From a checkpoint of a small mixture-of-experts model trained on Wikipedia: 176 GELU neurons an expert, a softmax router.
Below are experts of layer 2 (counted from 0) of a mixture-of-experts language model. Rows are named router (the router's row for the expert), down (a neuron's output weights, with its number) and show model dimensions 256-287. Each number is 128 + 32 x the weight over its row's rms, rounded and kept within 0 to 255. Numbers have three digits each.
Before each expert's rows: "raises" lists some tokens whose logits its average output raises strongly, later layers aside. This comes from a sample of Wikipedia text that the model never trained on.

# expert 5
raises: "ually", "hold", "atic"
router:067059137124151112132096001153101110154084119078132125201097131112107140166132085125083138149170
down0:128145141155159150070121152084159156126125111163079114161110123152165167127132129103134128156073
down1:133150097095087159119113113126081123120149141150152161068132122186148109146107151120138146111199
down2:103159132165121091129098059110134104130135117103160113156121133156122090161187151057123074151133
down3:051193113119094134109132121091128084109147133069147091073146163174110126112146161114151146107152
down4:143112150089103120144185157142128141131127104170131159137128142145139116073132159164150051090138
down5:139133096125115112162164090152200151093106083115126180131101160085163069105083115115165151121188
down6:132093115149069145156177086124168084177094117108095189088072170098076102112126152179074148093112
down7:116148153123153134125096168118166118146157119141093131147101139130132116123150099080152070081155
down8:109163167172118106127121109134145091132079203083148114081070155141097174123168144100159099112056
down9:109108158167050172112189104122129139162122073114160153160146093135114080077101172088131151120171
down10:101162124100112151177069114153126084129058134071135131099104124122165152164185116178104098138193
down11:092163149160110132144138139108133039139131108146132148130061153112111129129141090172081099120137
down12:180069123194100063157159113179195105144161124090126062124147083060130102078076103131090198123094
down13:157078100160127169107095196101076160099170191115187154149144138112127100122130146104144109138091
down14:130130146103149139149100137133178162121177208184145140044133153122157144141087140103157084084107
down15:158129140134091104125127125149106108125069108097138083144119111063104150136182078119070148139105
down16:130119131106081111113140152114165124124110135152117144147092136117158172142146082206090096101110
down17:122119097129198155126202133116096075140079171181173143069089192139123105090115095100105154195140
down18:166143059137193104126148151182087114122153133199132189141159104116167104112129105096123081116174
down19:147159140149158101148153137129117082216131125184155136120107202117136096081093083119097163161115
down20:135112110145132123120147049157140157102082101114109105125145081151143110155117108102111161121144
down21:119116130138114141155143069131143132163057106106209161162160153130176171119128118165142134080112
down22:113108134159130075134139101112138081136111207179140094102098159122146119131140143135051145154160
down23:083176066097121108107170137144093146133135143149119117171160045083060120103126091073097100151141
down24:126094143119102091105163086091162140149127131118140109168099146122104153132118091178127114125160
down25:132121160105097107165119138114104065132153167094184089152150116133151137190125117131139114072161
down26:122129231171088072146087117116120155100164135152159138157107134113164144124188149105185169104205
down27:175072122059150124168145111126099152119149132076134172113143115111189135161120124157108119157156
down28:084136134153143107177138132133151097149136139116151167092083162138067139117153105161091146171105
down29:124153137154101115099127105102117175139126203191094141136160175184101097121101164080139121107110
down30:117153127106125103126136166115160156200164140160146196106058148222112133139090138038139093103040
down31:157100130165128071101155062115124098147193054148122144104185065159106109153094131116112112124150
down32:122100172135139106096120123132138135094084145137128104102086105152114158120120148124164149140122
down33:039139182142107138100121113104109104130150135121122137056142134072155101103141153135119108128203
down34:187150140121138095152142119133105103151131151162153109161173163123182151180099146132187125117122
down35:148144221166047145133181079167188121135128117099114139118165095100071166110154114120132085110123
down36:143178136130136116104061131061175149145125166145089174115099167201178048139070117115134161067131
down37:162125077120121117172151070169168145194132030127101132140108072140095125090144107090121139102119
down38:045071126099157130139169092148154123121100130084165135121131153123126141080197106113176068173131
down39:080166109153079161085093082100154113104119114137089115131129143100084139087084124113136149074151
down40:128122134123130132153138153167105063117144093039132121083152098056143143154156134142073184183184
down41:138129135109053131135101094204160120142048163132158109163108114141145116155160104168124169142163
down42:157174121100121127138124136075152153176112151194110116127143180156143122164058119114171157136072
down43:132093121087099088142129144101096143111132115073155116102131102137105033137162133126132183162144

# expert 11
raises: "|", "\".", "This", "In", "An"
router:173122131180155121129152149090143202170091123180178136161050164111171163128153175108168064139156
down0:143126156158102110119151120112136114129064139182122190112100123113120146184143142076165074103138
down1:105090119142138171134099125049150118086136126118194124154093126113143166149139127090104153089150
down2:150098108121130133149151148152126109203140078086123154108172108151178098095143137095125135135133
down3:173155126186149131157146144148102092117140075109160143126143126154131091091141144100103146052173
down4:124169165179136132122123124098110098172115133136118138130070118184158151137108138130167098101070
down5:063190151163118047109137126091136050122115103099196155067092132137102136138122161144073125100090
down6:193105082083126167116136141145074197193122156123075164171161108133125113095127152143117143138146
down7:175140090133217120148104119142210164114160100092148151133097175117097151108131058051121160080168
down8:132182087152152161144173115163114193175127124165108117116105127176138112101166132130114138150068
down9:092146096171137130118191133153115106140176060078120159097137092162172105110117153139084175155092
down10:111122138110124112092120112157113117146157135107081153154149117165141103169131133175107172147171
down11:168106103120100162135138111152140182135124099125120116176168100099142102134139110115124145114179
down12:159073121148164113097143103082081066104078162094103177171059075175117114118177175067175040079172
down13:110090132104128115123115118144121085148158176088110172125145140120159115142131095175134157122174
down14:091164126111154109094151133142177133146165017126149130098116132171098082142099142096039163147074
down15:165134095091142187139122143165099227198142153143128145144108129151147132145141125116125136142143
down16:181102170126102185101125133100120156091119156163084097076108146094090116147092158092069123128160
down17:159146176104108186095142174123136117125125144121149107154175097073101188076121138154113139130109
down18:160111136087074128103102184101114147156100161126167146123170129076153148090124111174168167121169
down19:112080059109200096117131108097102142111089110090171115111160117093123143089148115188134110122171
down20:177141125114122155135187161151073192174144129121078104151148128117134105155123129152136143185142
down21:142124148080104119161140117143093137111132149156113149162130145185136137122127148107165081121126
down22:143135100100131107115125158176100105121140099091138188129143102142178128131132131147124181132167
down23:099185120095088111145142131075084128099100096128119130169124151099115136165134127152103127158101
down24:128090147167127107131145102135166134129105129121136106173106106120162113138175135120122109106147
down25:116123119130144111107147136139129079130189116095118167148151125106177118131115097161147145131162
down26:194077136070168144125124149160146181129125139108101141171112161134162168084169146129171135140155
down27:139118125128129154104170145154091162129149148151084129172152117122113117126137110133150115127154
down28:141124114107145079105170129189121117104160137124136156128167093132160090105176179156097151171202
down29:077114154132132165052130140140133181142161157146115111111120107145098103148126096102041113127143
down30:165112127126135088085148099153167177150136131142087111153103138155145111168164129108108095151184
down31:178095144157128126120180197151134201139139160130067169149147151160141137085172124149164103165132
down32:127095129085144145125128120122114119054097112142175134157145129119131147117133131084089139068139
down33:124127118096173094082164134188135129163135151123092126164137121142093094126130094140094147136145
down34:111141138151147162174104063106087112144141194096113184141074121130145131131080132181093124088132
down35:134128127082131104094127123172132099165147153092082152170127120130136095165139121161108168134164
down36:116125133127147113171124198114130107078041123135119068104176141125126117185109158102143120143142
down37:155079125104150128079132127104145148129120137148105135158098125148158143063152206098134107147156
down38:143147113153129074107113124124112121076136199126084079138145156143116123097143130127089191063102
down39:179141122132131143146122158150117152135129123140095118092107128104134119098112120194160113088114
down40:110070123100121133135100121089108093147076197117108135115182109092111166164117151115155172132160
down41:104120083145169132093138171154135129200145193080135142155136062144140143096182153148114191168071
down42:124119102142146148123121042078135184103155102154114179132073094116136161108127153154064191145126
down43:150124116105125129095136149167099140181126132089061171139175085140118094168125162154159121183161

# expert 0
raises: "9", "3", "2", "0", "5", "st"
router:173054138106125126125155119130094133122137124175142099128093152170081186161120149171119131148131
down0:164128163074105115178117094116206129112141128178107206130099063144059094087131143062097149142115
down1:132082198110091114140118108125181129177081105177116140122140081093134133116126195063170098149147
down2:182104121123127155124113117125120161149122153111137145109125117126172114096106149091145115074158
down3:154166150127156154129144129124072202182075160109152128128119119157143151120133147107112114115138
down4:177105109134157170130101120111125146165105145113133140112115061146143115100126134099160131057169
down5:138157133181158145190103104157114102097087158099120140104139183129124167131141128143120124148140
down6:071088143066136111082081161127092107104153130132167097159100174166142162132081088110083140114200
down7:105142142082088150168116123165163153063103069163109184142101082099135096125092085109125095154133
down8:157130163092089149118129085115093137118114197116150109193138139172111143168046088089098127034155
down9:138190112130094156158164094110147174168128077174128188134094088115145045090061146122152136181093
down10:089087174158137144116110139196155097105193101168101158148099136144146140137084155113097139124202
down11:136097157099128162126094159139181122150145150121137137099108082127152199122105149155111121130177
down12:150085118170133140079161154122082061203144099133144184057107102118112119038085152131116100148140
down13:086103169067149141179202109174233140119183129145135107143127059128073163093134103080092137081157
down14:091147199115121168111115177164155149089098160116137120134172161140119146180105136060061157153116
down15:104114122129113103185160130149199140093150107139138169123099127148078138092082089107070148089085
down16:150090092140140160153105091148136147165112147084168139116132099124150093116130150121179119067172
down17:111107198067147145125115149172212106080145118151106131166159093114066151097128140091096135112163
down18:164104127121128150124120117130135135139135139120160152114131117151162121106119132112143118053173
down19:145109137112159067163111122049106117190162165100171111102135138120095127116119076107112117112132
down20:129111155141179135104107116134050076189096182074147056099140155120165176116123134185151149090154
down21:180105135113137146140123116136089164153120150127174154125107092143146086087127141102115125058172
down22:094128118058091155149139162158108129142098088138174128126093156087113153117120159133082069140207
down23:161115125090106161167109100159138098175083143108161126113108098170164144113115111112139111103182
down24:099121159191131129054100083171016142158105157130124103140143129161128114137132124134117130175149
down25:176116130109137144155111099123126148148104145123173136122129114129153099097115110126142109073172
down26:152164102089130155138151091143055167161095094129154114161127107109211118084131092110142145073167
down27:179071084124122128199190074090097185061097051067168212102127115131087147091085110129138079106120
down28:180142163147118150142099114142104102147108138109153169116119059126143088095165144106125150068151
down29:175109130132127170136113126143119142146130138090146141117124109149153120097121131133134109061182
down30:169103099104126159133117113139130133133111130113136146080141102152157113112127137094124129065179
down31:141113102134152146141120075119131150135113143120134137117134067156146109112123133129118121077167
down32:140144182155132126162085111165192103101065126108146127109139116134077157114125140121130067141129
down33:141168115147165168158086107124087151135069199094136086071099138110141121165147138173154121102168
down34:115125170059075116143131171121128124084120112103157113126149167119182163143071158157097127102190
down35:170069092140158104137114191128128121143116143118168133136124095116103128105149140095141169140153
down36:172112120122111179137121123132114151153125133136154143107115107151167114089105155104154115068170
down37:150094126140138145146129122095120130143106156110128155112098069160126118088140110113122123071174
down38:161110110124127169145103111121121167152122140124145146109120112139165107090117135110161109048180
down39:163116131124147174142099100140128130142112122108144130113129088141156114095118139121149128056160
down40:137149187155105155121176075105140162099160168122132074171140188120095118135133099100038138091130
down41:132187119185110102092120106175114051102120100127102056121151180147146153116109100137149138072127
down42:174137104148143174142109103145123163151119119114139139093106088164147107086131146128147142076155
down43:095109117131146140111079225184138127161075107204083190126107184117138146110105148079172071149147

# expert 15
raises: "ued", "s", "shire"
router:125100088147086118123113165160186117112110130032187102139134142101099149145102126153150148132120
down0:115140168108128120142161079161119154175145111134058092161118114112177100099099102151103126134148
down1:144194126109187130168103110094168141129084087113120129114111086081094137133168117101077114080149
down2:153107100101119132178074120180122082142096101060135132082086200066117161127122129116130141108070
down3:136161067110108155108167131180153079129163101154163140097155125087103114132131145106155175156103
down4:140110103149140102048141069109069141138132144138142120133075106128130059185142063125105163114143
down5:106157148119111133184078099128177115109146134143119143164117167115168087128118081154191182097137
down6:085135107121082144087175187104111135087153113147133215137117109151098092039104149135136109093070
down7:115114132120106134123092126116205119119123143143053103144080080065145142165085087173128123103122
down8:173067127162112157126128118146133116151092169139098098119168111127142106148157156139074096084159
down9:102143104148140085144155150125095110157095130197121121138151168111111154119134121101147124129147
down10:165098126075193136086144105151167131120165151132175126111172109057168151137158160134122087143164
down11:149151114099098148164077151210148084124129131181100147094146094178118109167095126180110080098090
down12:130121132130082080126128091092113089139173147001112152143130189076139135138144105117095141143175
down13:122139098140087158120122087119081167138126105049144181118103102137093109150195148162114139089122
down14:072161112096135121152105145109083128140107125140133138112120121097164189134090139039163139108121
down15:147092123141130104125109152136128049117128142083121159125128143107123082153099141160148181109123
down16:095117117132143160172154088164148122098177134093114131099110073154144131148081112129141147132125
down17:129149138101196107136121094132113159159085161114117149089096134094168157094139160170135082083115
down18:138107134083118121093079110113137120080140103090152155020134152105098150153136131189092106100166
down19:168177086116167156089092083112122139121202156139173168104123131166149129136077171147123095162123
down20:134105150108106106107169198171165113207106151180168160099143161179125182134120101117116127115090
down21:069175116110104113173163141103125146162150083128185154134111120154155127102188155158118147110109
down22:096149087193125101092149117167069206120150059131129200130107108120157113107137170134101144189105
down23:119135091159138100169155074174133125165054084114123142150120152121060126145182107093107132109101
down24:115102160106131063139100117113106146080116105096118130107114089121138154105157098160155081158131
down25:148130088095112137137128128146115172126120146044117138121140137117170151119095128090094162130107
down26:100180146167148088110169080166093062104137124140176086082104098009110138130171132155117165186130
down27:142143093173139080109130119145116208144039120148129135110123150085070101121143094145097125116164
down28:179084120138133112088132087130104105095048110120177128171147114106169100092135162181139216049122
down29:089086068179161080122140172126107113141094101207159098113129147160077129159134087153084132140163
down30:093146085095085174157141081115173117098128179088098112116073133136135169076101118157074128087086
down31:149153084141115144139047096121113095124121112170138195094071109143119090143135093168141128106108
down32:135110149139152105134158082110103134136113191137109074058134135115108179139136161195104135073107
down33:127117169150137049131163137118118053175165139120105153130178140103092160090120149109141068129084
down34:094187120159135179123128057115093172126131160125133095108051136123128132167114071154133117144221
down35:147132115090105167080165149132068125202134147138113163125048114148155145182100113101154181157136
down36:139092160086142132102072128137094102104116069149159118197118093122127149086132120112080185175128
down37:128104102136107126144143130126207080147141087042129134158165106118090134095151114224155147114119
down38:174086084114119088076148106178164143168121117121127127164107093161132143149103148083134124141094
down39:162116123155169149076106094087160161089141173107173131099135135077151115166156173129121093165138
down40:131142137069132117137099119123164148141163143127090131144074130162180125141105140166137138150132
down41:103151144106070124139163110135129108124118169133078114113161164140088093054133135158151127151088
down42:129126111175094049157129138100149116107105083102083170118061160134120138075167085097147073154057
down43:121116131138163168120149191102091135138099135122114089135124105157128052140134104164170145123153

# expert 18
raises: "ed", "ing", "ers", "ia"
router:151045121157143148168101145133140108151165101144169112116089114117069126111121120156151128120128
down0:101168101119148126153104134106149117117193139121106198104140132106127117110132081204079231132123
down1:159165129092127099141146154125101085107182042119125123157120135169096113103133135160160118167118
down2:134070110149125182147122135148118156083101102129170146129097116137175095127113143077089071144197
down3:159108100145185077085129169146101146126132158162125138099188088154148161089154137048154129177103
down4:196128103106086168129122156149121077126140107140108188161123132118101174108169096090126143110071
down5:146133112110124142082118106116099123141154138178172153088157116121106120086100110071138194095134
down6:180123127094156073094140135218119135074152164196102114118134189158168175175070117090144143121153
down7:165163111116091089085128141142076033107156171094079174100111180147130167216077165159127204222102
down8:129157178165176103100140152170146108121167170193084086112131093130132068114143099149173101137084
down9:104113134123152114100120231221162133107141078108152116117142189152140158145162188108144121106190
down10:111135125151092154181135134077128110113119123068156179152122151186106135128138118128122060141144
down11:123038155159147144179157184099134138160108157134170142106100123153144135073129113081064016111127
down12:132122119122127095112176138122181110155142103064155147147167187136169133109154153115125092132146
down13:133092133126117080079160131140153131074064141168129155074154151162150139136152129129065062156072
down14:106041118123130199093156115139126125167131086119111106143165160144177168184137147046081156107113
down15:148103106124128153223084168152143144105106101122190148110147140090197078151146137107153121088160
down16:128129122199160082144129104168127112109166199076121105117068106147063097156148113124133098077113
down17:166136113142140173140122127081131165156105109103088158140202114092110136151090101142099124136140
down18:141191140154137102221114117174140149178104208093117138132073151112187096169131124119164096155147
down19:181081158134130091141178143099149135143108162077176125113139211094212178099158141075132152195110
down20:117140177142106098140127060059096093128169122136084148100070113091138132133078110083104101157088
down21:148124121139100143119145092153108136092159074152123143146201106094129212137094148113094148096096
down22:137130104134152175130171116103132129130177149124153197123142110140160091130105118088065169100110
down23:146149177109118153106155122079132150093130067112103077058093127167163129127129189137107157115128
down24:157127123106166151147183151109185096123214122133127107119084169105194119137146145076136139120149
down25:104133144128094127115132149106221084135163164111099245086158145127116142162110061153082149111132
down26:097147181106082124142129144099137119186169114157087098093094117136151107147135102103155207112089
down27:108182137132099159135097102102038114088152090127169150173190088099165136158094134085176179153129
down28:165146137131182130102071165142144146111102100177131125135142129165093162138127076111121148085143
down29:144133161146091160111135063068098138143096125106133155211097129123145110174081116092099067133116
down30:137109125120132115137114136059140104077078164119108178121114153097146126150126093076049174147105
down31:127130113141156135131129117085076124215191176146174144100070093130153063087054065160130145164106
down32:125066171128148129161107108070137151087144126107107142068119124182096161083095151122127168036116
down33:110137118136137141211129084049158180133145074149065109068145159096155107124160084125128102139170
down34:074074132170214093174132109087127135074208121103172152092143120130099128055138125147130124097093
down35:154162112166141155167159135126104125085105153168127151119111113179106195141116067088108098109138
down36:106129089081101108134163111178063090121166128098117196121144097132133148102125065136100118185134
down37:138132087112112169060185139166149171152154099109131154146110138104070152109102104137130106144122
down38:186085136171135118101070133159159104138141130197109110149045090176097148186130115140103136117159
down39:060121133166129183111129099114181098102197169174180156088151127173122132135170229210123091142160
down40:146155101128076133131152129146152126122149125149121068160071139110179138147108120080148104124115
down41:114129089127137157118139084097160143052087122084129128125114178151112112111089122098094141103161
down42:114075144102162080133130130065141091156113086098148125125110129152120131139112168087146117158146
down43:209163158133119102183087118176094138127118107160124115119117133144129098118085077093149116081045

# expert 8
raises: "hip", "olute", "que", "por", "aly", "ki"
router:118200183126148131192102131154112155147165128161170129098145167066118174128125125165144137174141
down0:135160097069142107072158137161134098109146210198133151128162084167117132095043123086119135058007
down1:080063054127106135057118105085176127094141107156112110156108120170157134133081172086093120115142
down2:106163118203187094137172119145148127118139094125090145121139097071139177151044145067137172137134
down3:099106161131103061124119176146112118138168152082132107146159153130127123133082186166126171104143
down4:099080165142112156122144084077062095185098073100096104124175167097160115077134111210101147102126
down5:095122179068100105114145132093140159042160083106139147098179132083160179108130136147150088150189
down6:078149143084121109046180130120156153071141071156166114088125155149119147157091151169096113179169
down7:098134177112120077176131114202132117122158188109112133141119117126113079088100182112167101098094
down8:156132168092128147158160203091177155106220117144159176072126222111114101110096136124127128134123
down9:063168157117123115113101184096095188120189084113077150150127159083101153100127117142104068128140
down10:123067150124141110071144079150145098072151176195110127136141141189089122121054111136092099103070
down11:163178156159125076134118124178138121149035134165140142102140135137173117112167090187141134094129
down12:118089132144120140077104137106180139088144143149122182170186126140119135145121148128106097127106
down13:086079071084151160126102122117166166151126114118140107143127187137153093143085151168080189163109
down14:163162139091152050159117122104177137063184148116126125038105093086143078090078124167149090092059
down15:086131147176165132170108107081139117116140129090137098154141104038187132126106140123088168183191
down16:155124106128086168110142128115119100138077170136120179195125066118179111131099128092103101079082
down17:138136142119089119117126105149147164139125104223134138116055095168131161177115140078136160187046
down18:102175084118133109142097106120048126147131152061124116155069206122116133133106132189111163132167
down19:111142142103109116150152095161166079100090132106190156132138105211162132109131113076138197199042
down20:095114188173152162141159092035082118171213112121128185141155153092094118109103087099102107099077
down21:110141068182105206153150118162167125134104169144174133102123139150134140112096156089091131086086
down22:112085126106164107108128148108152164112189119129136218165131147110125085152100113121140058072130
down23:094189121077143146101160144149136183122143150113156170150188129117067129082109193132145073155168
down24:149123122146144138130102084110153140171119099180114153147108092151079139211072124141095092139112
down25:125106120168170122178139137147194144126066136125094112118093088111096125147087145091096125160099
down26:109184194166121153134136156085131150093167117158105096093162113122081088163084133135125109157081
down27:131095110100097092165177068140102105140158177139036153150100116132161109101050171079106090146153
down28:125087123083086169098138073114148165127115140090152100033116120190203172144135135108162152182112
down29:132179179115107112083085118106112153083104124130142063146096118090111085067137149099124201109074
down30:147080120087094130127139144155128135121077188139119154144157153194093111143112181118136096124070
down31:115117150125130146140122153098102142115200100138138171102087121097109099138074113147142106156088
down32:070130101066119122156155114185095082171111160177150093105139130133085128111075097075060105162143
down33:159144081161114146167162156141139111119205188133087132147123082073117117115085142118179085137131
down34:184088127113129120111062117061152116164134117146178141136158147087123093095174154169160100081207
down35:133124154141138149144161179138178140081145129091114156088140121128104128124150117063102148094078
down36:136126112129151147129150098113170119087161180158130175097194080149130094053053153131140086064090
down37:176169110162134128188234116212174140156080177132123140115118032129127167093092123118075104088133
down38:152060119105121146127121121066132105163142186109111184132085147173080086143096099113118093155119
down39:128100187150104100154082073113124089153155117123105146134098099112145123125118091115126130141090
down40:132052117080137157114147088103192146151045138118106138156084083105152126186104154096134113122115
down41:141133094048127043080128082136134121090142192198074105158114120144097112144110170103118090134044
down42:118118171155118146138098083147091122202144155135146145165147109108091147152132076072182129114186
down43:074121109109131176135149134098071141190083086077125138086139122139105122114113161117115168139169

# expert 19
raises: "nd", "8", "9", "1", "4", "6"
router:176111178097129093159071142160075167112144102199179093051103144183208129139149180170142120156101
down0:091107202123117168135176170133160140103102164139111167116128096088095142104136112136107134107089
down1:114177135108130090129097103123113141125160186166169080157110137100197166133077135140143128112066
down2:167110177115118178168120092158188146061174188103173113172118078142123103092130139145135155106099
down3:181143141133155164089093186094136126061171163143155105135165077192115128192162123063145094153098
down4:075111151141101170128129151132110057122103143083107192087120051119163126090124101162191185131112
down5:212126088108176129131116123065103130178133124145118129112138163064137150158121135160100161202178
down6:165106156131104160160075147148113107147125112120173125093107072177140154108082123146152117123121
down7:129107156084101161181123087154130131130121152109141082120126186141103120109110141166138069131110
down8:165134135124144104150115152116176164135122085155098133122111142081109132142113147085115079103182
down9:184130130116121125194128116135181185132113136175093116170068166103160149161097124110108104122173
down10:154102115122126116128097155118195146128098107101103146146118129077108164134103117113123057082214
down11:135112150098104075097122093151166157129157137095108082204085116179126146144130149080085131123113
down12:129102108042117195130105092128137167136108159138112070110151153076132168168172105127142099143112
down13:076166144144111094129141130163086098122180209128161154134143132153168160102149156176131136160071
down14:089163138127107142100113077132146109164130151116156139036100146142164098131121116147112158157114
down15:138148122146197137123153096123164172136124133112171161199158117121115117145208110104070064143122
down16:120107086110126112153159129123182112145128094104085146135159143123092143115163130105133051084188
down17:133087170125134061138121120121109073118072162144122110185187128086148079043155148101119056081035
down18:116161072131188134103138126088103135185071075150120153137092151072156132117111168166134082084107
down19:128155132116128217142134106118089062130139137115122129078096154114142125073136135160117130132059
down20:093113151126139089133096165127097136170192124117143134100115085134118151102163093098141093168132
down21:178148105173081139135133143081118091129113037138061109088158117138090104166138075097179114118099
down22:136150144095128158099157141159147094085126157138169151068132061133135130100102149180179123130079
down23:140122081068165141128152155107126158070117141071161132069094107117112130104156103094100129076081
down24:166124142106099167154155117164155122095189207120152129106122045114139095155184159149057177121108
down25:084197139177163084091157118113119111104110136103154200110069132132148167075083114105178160135126
down26:121123127088129104096103135192070100103194120143127139112080112165131165088142131129212161154111
down27:156141133107124182124139067132092136101161109132116061128097167091132094141127132133071107128177
down28:192131120059117180093174082151119131141152169108132133056187109108097101134156162168146131127075
down29:055105134107139112117134110069160138141075162068109120076097125156105150120140145111130166097132
down30:116133180172124094172120055132098115173195221109131086160139132185187145176105124146125177156144
down31:183096122112116132132119110099127120119137118076130139181145179169178141118147126106158072130056
down32:187125066101144145128152120078153108079132114067068122151145115113130124083139063131116163144060
down33:185149067126077141129155095157096076135170102142142113104116123070136106083166145163082133093070
down34:187112092065160149123076171092143142089118158133074088148197092101141169169152130165126102153136
down35:109110110116130122131093109116149103154103069129098128169152100092100135127166140071127056066227
down36:157099089062109143141115129172111157111167161121123112164103145145168152222161170083142165153112
down37:113122108131146132117144106155120149124162174132138123131116149114163153136085154107140125134106
down38:115180170062149156088120071096154135161141111132111073181091167156166144152144144121107171131156
down39:106150182095141110110078111152138141164178169143148047184120136152159115176082130154076157115181
down40:078105147068132134124089152171086084126130174183139141044101098076118108063142074115197167093122
down41:143147092118100127123217109145133065167070084140157097071087142105131111066147097117135162122131
down42:122140125110154120075133070131126142148134126122157094135110141142123176107123123069125156089117
down43:160103088107151101174154067151101154114194221160102114111088138102100112163138162156094100113052

# expert 9
raises: "nd", "½", " Years", "0"
router:090102168088173132173119132150056143087104116170112105161188096160119215175113087117143105148096
down0:154078155185142105068172144125074126132100142136171082140108102128042052091133145181122118145153
down1:210122088160196138123120122085155136039156235111118126139156160128118157193163143108182084077152
down2:135120185177137077139168178124103133155129145133087167093142112084113117113122140136132179142104
down3:122115145194162106072196186134174128123094109128184189093108127121184134074119151077085135122144
down4:054183101162138111094153150173170124147129131168152100187172117133138140097113134113058168119072
down5:178090130139092152127117103095181111106160157107168127176078111099160120115086150079182064121146
down6:170157162101171182126154122085172155115158124125119116152144114104151079083126163110081157066160
down7:165144176105144110119134123147126101128131119097126158071160133125188140077112152123190123084165
down8:069123117124133158149129092113138129164099159183097105080127127153195088151164146069084100101165
down9:145112142132099166217151174146186138098157191082135087119067178151144097150103114116152103149132
down10:190098124155141201162089116073180146092154088108157090135080101126135099135121137092116101082102
down11:160123169091118107147098074197095047172135086119069157107114130107087143095174133123097105140164
down12:141126121140126082156153135176070124137110086191108136156087179151093165121113114075145125169109
down13:108134115147164152050084128182159099108127124181138129115167186039155123130155121140123131117166
down14:152131142151078151129094120071128149133097133180111112115126117124101118072156132087158093111145
down15:101125143131153135130075116115146127035137172097148200159219115115167159127103105166103169102149
down16:077138080135162153110105146167144118191065085119114143078151124059085233090142091142061172114085
down17:171104135164123090098102126100114090114112110111121092089159112098136119077113110089160149126144
down18:124165134149156119139099101063115097152083147188093154146221141079117106074109093111151116134139
down19:112125150156104128079138138103104112170155121132088104095156152102053158119154153147088079174136
down20:121139080159156150130111099055158102142147163196169103160115086131101110141091150057168078070167
down21:130156156076116101146109084181063031119147131118106174157170143127137127163132086137086149112177
down22:142167155142154130105133151129165087106139100168136114178124181092089128089144179129114052136109
down23:150111130051155180104141124131085186040130167131142147160162150104155080132125140125136128185170
down24:141104161108128118136150122146084104128144106145087132142155152116099178086175127162049125136191
down25:145173160090132091123085155193101070129137118110086158139177158116118148133108082132127142151131
down26:146143125067138151139087094148053130103120185122118152097156137068186136167150097163158153121145
down27:165163175135119127166117101130169160133171118162130091173094177173142146129110119124107135143132
down28:110164151131131108120154081119132141190064131129097191117127112142212121164151172093084112060147
down29:178085110118099088144089085113121071165086125159181111122137117136106193133152131128088110090156
down30:208177121157161102138100153118138166170070107142150100147146112092061151098180075060181088158126
down31:166115128134175084157120109110119143065133157090099141101191119094116119152124118177116128089144
down32:142090127131089097159102124075127103118105143104169113197092143167087082165123125107162087132133
down33:167135126155149112114136130108094128132134081145137079154146156112094093109148136117093143123106
down34:158188131119134072077123149131122114157121077109171156051171111152135184050124097090097133087151
down35:155090050053091116164104077084131127154130147103175117116083143135172070212146179074118123110178
down36:077106065096111157124138147123098164128121137072123076129107105133134146154151142135120164138082
down37:100211133139159114106141133150130106120159091116111069130123120165141147124177092109057147090162
down38:136117162112128084121112124191048095193117123188109126140125120075111090130146147142108071149149
down39:114151158163135088055115122087151124177143071076154129086148126101074145122146219093101132116145
down40:134100118082170135094157152107118139133155146060183174146207116115172158155094196139092190104153
down41:107093173164165069141212152140222148153131119112100143119139110138135134137152141104071109105112
down42:166089090072164148113125116061084132137101174149089183118173150075151131161131104187147106110159
down43:154108105233171183108057057047151120141136120139174097123114112119085102073108135100143093040110